{
  "n_layer": 14,
  "d_model": 512,
  "router_score": "softmax",
  "balance_loss": 0.0115,
  "balance_bias": false,
  "router_bias": true,
  "norm_eps": 1e-06,
  "tie_embeddings": false,
  "optimizer": "muon",
  "beta1": 0.93,
  "train_tokens": 578800000
}
Below are experts of layer 7 (counted from 0) of a mixture-of-experts language model. Rows are named down (a neuron's output weights, with its number) and show model dimensions 192-255. Each number is 200 + 30 x the weight over its row's rms, rounded and kept within 0 to 999.
Before each expert's rows: "comes before" lists some tokens at least twice as common just after its tokens as in all text. This comes from a sample of Wikipedia text that the model never trained on. Tokens count by the router's weight.

# expert 24
comes before: " the", " a", " to", " that", " his", " he"
down0,220,210,202,168,179,201,196,163,224,172,234,197,210,177,228,195,212,213,188,269,203,172,225,174,260,177,197,150,151,261,198,235,235,180,180,269,165,220,206,203,218,169,269,230,158,178,231,185,162,205,241,240,206,196,222,177,196,252,210,192,176,237,199,175
down1,175,208,174,201,200,232,194,113,235,178,225,238,246,191,189,194,146,194,159,149,175,226,179,219,237,230,196,212,159,181,227,233,222,211,250,163,201,170,158,188,208,192,218,225,169,241,196,205,214,170,165,204,229,197,213,195,207,199,205,202,158,171,202,208
down2,187,194,185,229,211,230,172,227,237,197,185,214,193,166,137,190,203,183,202,198,219,184,201,199,260,221,144,196,237,193,186,200,178,198,229,201,212,221,164,231,128,237,199,218,228,220,222,240,207,191,184,194,247,236,149,184,223,196,213,218,216,116,230,208

# expert 37
comes before: ",", ".", " and", " (", " States", "'"
down0,205,180,202,197,174,188,177,199,172,215,246,229,227,231,191,236,215,167,160,211,215,210,198,228,226,186,164,185,204,166,192,234,233,232,259,217,222,162,217,175,217,159,199,199,225,230,217,223,225,222,185,272,223,229,250,219,235,183,137,240,233,221,235,240
down1,212,156,197,235,221,183,150,183,209,182,207,219,164,214,209,167,277,195,167,242,177,203,210,197,229,204,206,181,214,204,175,196,212,212,220,228,174,191,189,222,232,166,145,169,179,145,224,173,253,175,186,229,150,162,194,115,197,234,197,202,175,225,255,203
down2,169,214,178,220,203,201,208,162,223,195,159,248,164,222,186,190,210,223,195,226,204,217,223,247,194,187,207,196,166,159,217,149,245,168,198,170,153,172,186,186,188,210,219,151,211,220,179,271,169,149,262,163,237,172,249,229,213,238,157,261,148,247,195,189

# expert 31
comes before: ",", ")", "–", ".", " |", "°"
down0,226,173,255,224,167,218,212,233,193,151,185,257,194,199,203,213,194,202,200,261,242,276,193,164,285,229,237,174,220,252,192,214,170,174,220,227,180,179,126,191,210,178,169,207,217,203,121,162,233,209,205,196,205,191,202,152,179,229,187,199,199,177,195,238
down1,187,193,149,185,214,186,219,184,224,202,187,188,162,200,153,215,181,164,213,158,163,180,174,196,240,234,182,145,216,195,188,226,184,163,195,198,178,195,160,211,242,176,154,216,191,93,158,193,233,224,175,204,158,243,210,209,224,206,189,174,235,194,152,249
down2,245,194,205,216,182,129,200,220,231,227,225,197,195,194,190,182,170,203,191,236,167,181,232,216,237,207,234,216,194,229,145,207,227,234,231,233,198,146,181,212,188,208,183,214,221,207,217,162,200,210,214,241,172,230,226,187,220,185,205,121,135,217,236,248

# expert 34
comes before: "\n", " |", ".", ",", ";", " ("
down0,217,175,159,178,184,179,236,201,240,191,253,190,172,185,187,215,194,224,203,175,179,184,226,171,212,193,215,217,149,226,188,192,240,280,182,166,225,203,147,179,175,215,194,212,179,213,249,205,232,214,199,180,255,247,246,198,196,241,155,157,174,254,182,195
down1,212,196,279,243,221,253,173,191,196,201,211,159,179,205,169,202,140,247,196,204,220,170,202,198,212,242,196,191,200,177,142,164,219,227,217,150,205,167,171,219,150,181,158,181,185,208,189,254,144,234,192,208,257,208,202,211,208,155,206,203,203,199,186,229
down2,165,233,207,202,237,259,206,197,156,205,166,160,177,163,218,233,184,183,225,141,196,204,232,228,246,166,186,187,262,209,223,192,170,178,240,198,182,206,196,201,239,215,177,187,205,209,169,162,140,156,215,210,216,215,204,215,188,217,208,160,221,225,198,165

# expert 12
comes before: " |", ")", "{", "  ", "0", "1"
down0,194,229,149,174,221,178,183,197,191,206,198,219,159,114,180,215,277,199,172,203,208,173,185,223,195,246,156,171,148,189,232,236,182,200,227,224,160,190,142,212,235,160,220,135,217,175,193,184,237,217,189,177,262,201,238,233,192,174,206,191,191,196,250,220
down1,222,198,212,213,138,210,246,185,220,234,193,299,172,224,178,256,170,219,153,135,191,177,184,151,172,246,181,197,208,176,228,197,252,194,232,218,188,224,221,170,174,203,186,220,178,213,233,250,112,200,214,182,249,246,198,213,220,225,191,214,158,178,164,256
down2,179,220,211,226,220,164,192,237,225,194,171,191,194,237,175,200,195,178,216,182,217,167,152,166,223,221,202,140,204,196,228,215,240,202,241,188,197,178,188,201,189,191,197,187,141,190,172,212,203,225,240,179,192,200,163,221,205,198,152,185,169,159,185,195

# expert 15
comes before: " the", " a", " his", " an", " their", " its"
down0,172,187,204,221,192,172,202,188,198,184,250,181,246,168,227,209,196,152,200,231,190,220,200,192,216,201,168,159,310,196,139,189,220,205,213,193,216,177,197,192,223,152,207,244,194,199,209,194,221,207,198,178,192,163,226,186,227,192,194,166,189,242,176,203
down1,204,245,214,238,228,164,252,184,234,158,196,241,205,244,226,175,171,186,197,168,250,207,214,191,235,191,213,160,177,151,204,209,179,216,184,266,199,248,194,168,218,157,232,228,167,211,238,238,161,200,227,209,223,219,224,215,234,237,205,160,233,216,259,238
down2,201,230,179,180,172,197,165,160,205,154,223,270,193,214,181,177,179,133,191,218,138,195,159,186,180,215,202,153,226,174,229,171,230,265,204,214,175,196,228,252,219,160,179,176,217,107,202,137,204,155,202,262,247,240,234,218,220,264,183,193,232,165,214,201

# expert 29
comes before: "ed", "|", "ing", "ion", "y", "e"
down0,188,197,232,227,170,195,216,175,176,206,164,213,245,176,192,203,189,173,194,238,277,225,230,172,203,251,208,176,203,225,211,186,213,172,202,180,218,230,156,254,152,200,180,196,190,242,175,205,238,162,217,212,248,192,237,169,211,200,211,247,177,183,215,215
down1,229,201,223,192,212,197,202,204,227,198,224,168,245,203,146,203,226,225,249,214,174,137,220,214,190,205,161,191,174,182,225,202,200,179,200,222,259,189,219,115,231,219,187,173,193,173,214,193,176,220,233,197,238,204,169,179,226,166,220,213,227,257,227,194
down2,275,167,171,205,228,219,225,164,182,203,206,243,157,206,222,201,218,250,207,168,149,192,215,225,268,161,205,197,184,199,223,251,195,219,223,175,198,186,223,96,205,247,179,210,279,165,198,191,210,210,217,230,198,187,284,181,163,175,245,194,168,201,239,177

# expert 18
comes before: "s", "-", "|", ")", "}", "1"
down0,206,181,134,172,222,188,201,226,227,155,210,181,178,209,177,179,205,185,181,215,191,166,215,137,127,183,194,233,138,185,259,221,163,184,204,176,182,193,200,160,173,201,248,185,165,148,193,183,210,192,205,268,180,210,224,145,258,194,152,192,193,227,183,203
down1,232,206,214,231,242,201,223,232,186,209,186,208,205,199,203,179,136,203,182,165,203,181,202,222,186,246,186,195,142,200,226,219,187,202,157,180,175,216,170,167,216,241,204,232,191,207,247,209,160,172,206,155,205,232,239,259,177,167,207,182,210,134,228,144
down2,236,205,201,174,151,185,206,216,224,176,226,209,234,158,257,226,194,201,193,237,231,191,212,121,187,186,193,197,211,181,189,192,218,206,192,157,260,219,230,215,208,173,212,202,228,205,230,201,189,183,184,186,141,201,121,227,194,187,145,221,170,249,164,194

# expert 30
comes before: "|", ".", "–", ":", "\n", "″"
down0,221,170,189,155,204,172,200,201,154,167,231,173,228,207,192,229,179,222,200,185,193,161,169,231,212,233,238,202,225,239,178,228,176,177,240,232,216,224,225,174,228,206,152,239,180,154,176,190,180,181,194,176,243,224,228,204,176,178,201,209,191,246,160,221
down1,167,207,182,188,218,235,197,220,163,236,228,219,224,226,255,167,205,144,183,198,171,168,152,247,238,214,190,180,257,244,276,180,218,169,195,200,155,142,238,213,245,258,191,208,179,164,196,172,213,169,193,174,169,240,184,262,204,182,214,225,183,174,212,132
down2,174,233,217,165,198,188,197,201,149,156,185,178,146,201,139,201,208,199,208,185,164,174,228,230,150,233,185,169,195,204,174,171,184,233,272,184,210,185,223,182,179,196,168,176,116,229,141,187,134,204,182,158,263,161,207,194,225,251,148,246,175,156,184,228

# expert 21
comes before: " (", ",", " |", "'", " was", ";"
down0,206,146,249,210,200,211,167,179,240,217,189,237,186,170,205,203,218,225,193,175,207,170,186,213,195,219,243,172,233,253,175,207,177,197,204,178,267,174,253,211,177,181,209,166,181,153,193,177,200,145,178,203,182,210,185,151,176,170,183,173,160,213,263,165
down1,166,193,168,241,202,155,204,166,211,230,215,254,232,162,227,164,186,243,189,247,173,231,215,216,180,269,170,229,164,172,178,200,242,223,209,224,231,164,228,203,182,193,170,240,176,175,191,177,192,183,217,172,172,185,194,219,234,198,157,194,120,155,270,217
down2,176,157,149,158,196,176,219,246,242,212,176,205,209,169,254,189,197,221,147,199,192,211,199,158,236,154,240,233,187,243,209,225,213,191,192,190,210,127,184,183,175,173,176,232,226,208,185,207,253,206,176,224,221,185,215,209,183,180,203,281,202,211,255,169

# expert 45
comes before: " the", ".", ";", "-", " a", " than"
down0,247,166,221,227,202,223,120,230,191,164,234,211,185,182,227,221,223,259,144,211,171,197,246,208,224,246,195,197,173,180,218,151,206,185,168,201,166,185,190,144,213,178,205,187,197,174,230,196,214,184,164,201,224,138,235,200,246,252,243,203,198,172,166,213
down1,235,143,211,156,191,236,207,201,202,215,174,195,194,185,197,186,214,261,223,196,219,143,251,215,216,221,157,180,184,242,178,186,220,213,189,105,256,204,177,209,200,180,196,169,145,187,161,127,222,171,220,224,228,191,211,212,206,227,221,213,160,231,177,214
down2,256,175,169,208,226,220,205,177,209,197,171,174,177,146,205,191,234,192,184,210,179,216,177,205,185,185,232,133,151,190,174,243,177,186,198,158,185,190,147,258,187,193,224,205,169,208,192,149,220,177,173,197,250,254,196,238,262,210,164,232,190,234,201,201

# expert 36
comes before: " |", ";", "–", ".", ":", "|"
down0,202,227,206,245,225,207,194,208,223,286,221,230,209,229,152,129,197,208,154,206,204,151,159,188,245,141,167,200,166,169,218,189,222,183,181,232,143,199,187,216,238,215,209,254,199,188,179,190,205,182,262,138,173,188,249,214,183,200,228,200,266,194,199,187
down1,208,161,247,226,206,230,215,208,208,182,194,217,201,195,241,213,277,241,171,241,255,186,181,224,189,181,196,243,185,221,238,190,193,202,182,260,167,206,200,160,199,172,263,258,175,235,154,207,204,240,187,188,156,224,185,181,239,186,225,133,209,212,203,189
down2,216,126,194,188,227,240,235,181,279,194,157,161,270,210,196,216,234,199,180,167,189,190,138,198,191,215,189,220,189,220,205,165,205,203,177,215,210,170,212,187,214,215,196,174,240,163,220,176,180,176,258,210,181,227,287,181,145,249,217,242,186,220,207,205